Experts of a small language model: a variant of Muon for the experts.
Below are experts of layer 15 (counted from 0) of a mixture-of-experts language model. Rows are named router (the router's row for the expert), gate (a neuron's input weights, with its number), up (a neuron's input weights, with its number) and show model dimensions 0-63. Each number is 500 + 25 x the weight over its row's rms, rounded and kept within 0 to 999. Numbers have three digits each.
Before each expert's rows: a language model's description of what the expert responds to. This comes from a sample of Wikipedia text that the model never trained on.

# expert 52
Description: Single capital or y starts of words after quotes, brackets or prepositions, often song titles and names, such as You, Your, Beirut, yet.
router:467509531461450537523519485501461491493509489498495477537531535491479479472501469514520480526496478499513548485458519483497517454474560482492538526519481470500537502469488495520544447522472523
gate0:523491499467459494560480477481507501454542477560505490461519540468491511484485477529487548477509492511518489470514537488506503485530527506489549510502468490480478515508511471533495499519490523
up0:489510529533498518425528505520521481467525498553504519470494487484476491521521505485500508505452486485511456489507523495445493509468497469518458464520533527496519475548503530496500493505441503
gate1:494480474506526492489503439526505504487453487507477503543455451486446487528481524494518492515514524517520503484463493479505486515498505553532494475464487480506510491470550540482475517488479494
up1:527497490504464461468505498534536525520467501513515512543509464507489500518488521532519501497505529517500478520456530504525537507512505516499511483500570495486486542497505431539525483513450492
gate2:490485504513448506517505498530515501477510507505505466507505499478519531548530501452537456506496471487540490527496469499513530481467541483480519525550485480532533497515502459502503471514497511
up2:523532537514511532502510482515551462510499489521511508477511521460497510555498487457512468520536462529498504483520470504481524531511486520505516517512481496517494511498532481536473506477450461
gate3:535494486459490456517520469518502513531459533445545513520480524484491450513517529541537491507511508507520512458487509540458519455476532501469519495495468500500481504496475522518509479513491516
up3:507467491476526479504545547532475476516499506474530567472487438487532461528516490500510493527470497517481515485482521507468537484461541464513473508482516516461514530501486508471527472457513467
gate4:510488528489528511512505492511514481500504508512547510485504482493530495464520521539506540513471493536472521505492464491488497534501536472529522467474528485480487467499474531499477453489468511
up4:489432498495513516514470453468489506478488540520507543453512489513528528497499500511505472528517531506524498509502488504507482556487468477514494493460524513558493488463497491490458479494476461
gate5:502543489503465510507512478500512508517516520494490464506494504552519473501496504530482528508500471515553513462523422510508447524480484532500532461512494497467499478527536484522503533502502434
up5:522502479484457506458520488516493502510498508542542477502505536499479455502442465503476516451521466480537564499479447493500460482479462532511478502491506510506493448541547502521493500503453527
gate6:490539521505491507489515512483443499545510491469539514520499479506500513476509448479497509483511477467473526458495508520488496493479493499503476526515516487496489507538493551462540499524487499
up6:513450487495556488502492446477489465501487489521516530516544480475500526457516486500492496475482517457471503511490524524524547462458521520506488486514517480517449525515531498520495491496467507
gate7:462479502486445512501517466433496467528540527537468493486508523485488566522524526510529453511530516483506485513511488515496474492492540492476479484482520524489494523480466519510507451486467454
up7:492494477522510485509486554513485523465492474525515483481487497479505514495492474532456562499488480538454456466522513490471536495486530534518480531505504513476519509468531504479466565502507495
gate8:515446528544490516476498489487500512555517528512506488481500491535562520509509534506504504488520455461503458527490472511516474535487499491512477491482527545544493477487542474500554496490485447
up8:506538515483497485485499525471468490449481514447505535502541472504469537494493455497492532471554505501480514507530519501491465490504520490508562496519539506505495537529489475489474520493487506
gate9:486475516485497512475509503530509500484497509535536522503513541501496485462508520516522540477477485484531507444482498483470484495505543490524472475500475517481463532510520545511512496534500480
up9:501542486509543514524505486494500476512506492481465441528501504531546557539453486470515486508491504522452499502497445507523509522484474531495518511504468498504521480504491503486495549474496481
gate10:522500504504458523518482492499482544489480536485538507524512468509531443495481480498482506468526449465521559502500522468498504504478493494532485491511515558454462489511499524515514497499518495
up10:536448522479468534514505545472472544509503507456488534497515487532524493520508464543452485471573477510485494492488542511489464477476492511509481475468511516488504458515447506508501500537511485
gate11:499478531482518507524525515467496499510512512449460503497525537535456478522463517475499469505519482532508535534509518489509514482474529521517469511510528492504496490454486476528557508490483505
up11:491509503472489497505461515478510480480497497494539490491505543524479511531476489448516497485491450504560473512506503488515480518540546498490499486517503482484494540451483517486490534503523506
gate12:494516465529473486512509534495474504491464483507470480475526481515514494518539551533535484507474535524508507500463481490492517496504500525505509518481523505497464526504489477531528493512499495
up12:503499474477470457508510494532492511511485517555486470481469550521524508496462571523489492520493495534492526501490512506499505537476493478502490506458523478537445530517523518521460496502508462
gate13:483488515514497499488442479513446542503509546544484507495498492543509490520544573549459509553489513509483477482481479503482505473526509462507534506466523530514444482537491505507481476497511483
up13:531513486527474509465467482528455524478489505503474513490477496551516541527541537510516510523502546520462468465476458482497514478504514465474539508508514520495460492530486469517500529499505493
gate14:474524526482540486521517512482471548510495468469489490485490486530498492520495530510473448513483530524541519509497474486525509534493485545525486503537492517535455531500535533460470518514468524
up14:495507539496525469482467526502511523511524481439485501507517500470469508466507500484458454508483469512551529523518521464530501542487482545529498507515468539487479502520539553472460508497502513
gate15:477491528514538465515455454533496463517522539549487523508534494513524485459538496452526491513498483499479436520494485506464525517469497472476473527529485520505511499488494497495494500495471474
up15:467506491497470480476492497529483518522510500520495521506504526515518525465501496478514502516501477504516482511502534490530510534505486494491497547504535498479477503497489513474510483533498457
gate16:480469455519482519529482468508479506518501510482501521538520494483484473524540503482452476521481486520492479543490446537504474507477528498516503465501500529557520463470496521502493490513483475
up16:483503485499542443522490540521520456491498493539497514510494470492506494543499539510515502547450520502511469491505494493520520506457481502526448493510499483507546477474494459452520474511495506
gate17:455518525480489493514499508520486504483522504527490520460542480502521491525501514520477520492478555488512499446461484528509474529492504460528478526492480490486454534464490524525471460479544508
up17:487498557456477495501476496533494514474541544477561502465557491527499515523525550529515488500498500534527511533487477499474497556515467472501503488515488440480486519528461510548492479504525507
gate18:522496515476530459506511527479499498475518480495492536460479503475522482468541503559494520525487438520498552497532480482523487501509484504533538534501482535551524470477485476494509486495505476
up18:478504482483487503509505465529454478490532519518527495511521455521528529523533470475482486516503523478515467532470501520483525513471482495495431469521455481507480475523526469511497503534501537
gate19:499502532480475516516504503500482483437515530474552550498481467491484474506456511497503496478550447515511512496529495496474512511470530497497514490480525488528519471484485517507521443482515502
up19:545470498486489521516471535519487527465477531448524517499504513490452576513438482500468538493512503521458527558485495491522499507524525478523524494508454502493462466487490491504510497521509487
gate20:449492515451452495493556512518495500465510552461448476502498489493472457476496497473516488488508563531523543504496522497541510514536499479527522496465486481544463477460531529501509460509483551
up20:489519523482460499517505491528493521565444533466486491516472472465455458530491473486488493520497528467518514472491505506515524486528480488553539487488493523504488486463501513464531498535505493
gate21:483502523511551506508491502507499482497494550525476493477449443510485470529481501535519498490497465544453534475503478519476515512509501530497499527551470529442512520520519483477491483467483483
up21:510505488495469529544465539479478523474509489528508487452477483495496470492483476518498471470507492496490531465493529492509535474511524525527530522498480499455519559545507439526471439519499491
gate22:509485499487459522490537465469501504475462435471472504510488554498473505523475492491501519490556504474460511529514515519473488519512495523466539500489512514517524513469521470537544539527482506
up22:525503516508524496483534529503488458497493497514525541515506450507504530500477483539486459510488481544515502494494513512492500511503441514555499468504537481503508507518548523480518492479487493
gate23:500508510463481515481485549466499508511535465481531476526534461541506496526485535502521479503538473491505523499507465523490467506468504544529481498520494456514458521482543466472464500442501524
up23:508513485490464475509489518452520509498523457472525490515523483547493503483485544531486491520537481528495506485492478524505469522439509530526522489529497469539493487505545485466493471448498525
gate24:578480524513454509499531515511517526508477491525431508478472468518507504498498480502465474446469514519513543512485509485496532447545536497524477487494518495502502515476515492492550490486558508
up24:499434522488511512474465517460495504452462490492530495550483489510535428512528469509534486485511495526523513514519512522479550501516520523447479489522532481506492488527472484530495496515481526
gate25:480512482548498499506527507531501449537492496527473512504497458538491495527492488525543494499496525506513501546507526510538516444518494496478495482570513500515503495522460495461535460531485468
up25:521522492466485468529439493472546501501508504508506452508501486481556483511520525510504518456483541476508516460486468487510509507471508529486480497469519526485544501541502522493480514487529481
gate26:553534476479518501513499481556521483485499507513517501510500526485514478535485499488521518450509497522483534509489532548507514463470490549493474535528484511506538491504515495534477500490526470
up26:480538532472476524490479523503477482522473449492464500438535511498494518528467503452527533521496489468484520457511505501499520508485528485478535490441497498482478505502470533487521475495481477
gate27:478570536493462510499514474520512500503493533519493512495473507544475474474502522474529475480544548555456496456530505503523503488553483470500471502506513479464464469520491499456475506483529534
up27:488468530513473524508465496473540474491518457506508475524538490509476525520502518502484540500441457496482525533488477506488552483457510497468457506511472567522502475510509520540502511477486487
gate28:475490509484487530478512522502483477498492508480529510505458453453488525510510508533532499454504488505474494512505487483469494495526502475528537510512547520500480502496549508484515470456534519
up28:519495486526520460534508496518472533481484478518481531478532511516528509488500507449451505516471497499507484486504516523500519496493545476456465490495475471523476521526451483499486513557476481
gate29:464528526488503516472514534465503513529502506539491484478483539514505508543472519502507509525485510480504484502495524515476481488497455480491540538525523504487519473500515492506547464483515530
up29:514506529471515469485536548517502518519480529511478528494481528484490504534490506511511517512550526506493515502507491473458532518494500447504468559512500504485477524470513502453524491503467535
gate30:481546482497469501524481484460551492492468495513473501507500476482499490489481516467494532546469488518498484526499452524488492494475499519489491525528480484531514483489499470477500487553499503
up30:515521526496527514536487508514473478510576494507489471492534493498512530532492503493474503442506494435489498471507553457524516520520510511487514528505502484474504519456455517525484523462508487
gate31:486500455464475507481489525473537530473468474520465474459481507512511473475545526493507494487504538490498539469507480493515476499514519503528526494549492500531471486473471517506487516528495483
up31:469503503530484501515484495507496514502504523507498467481496495465477500544466519485541508505473506516518433485470529487480533493485468461469469530472478505542498547533534463537450486516522530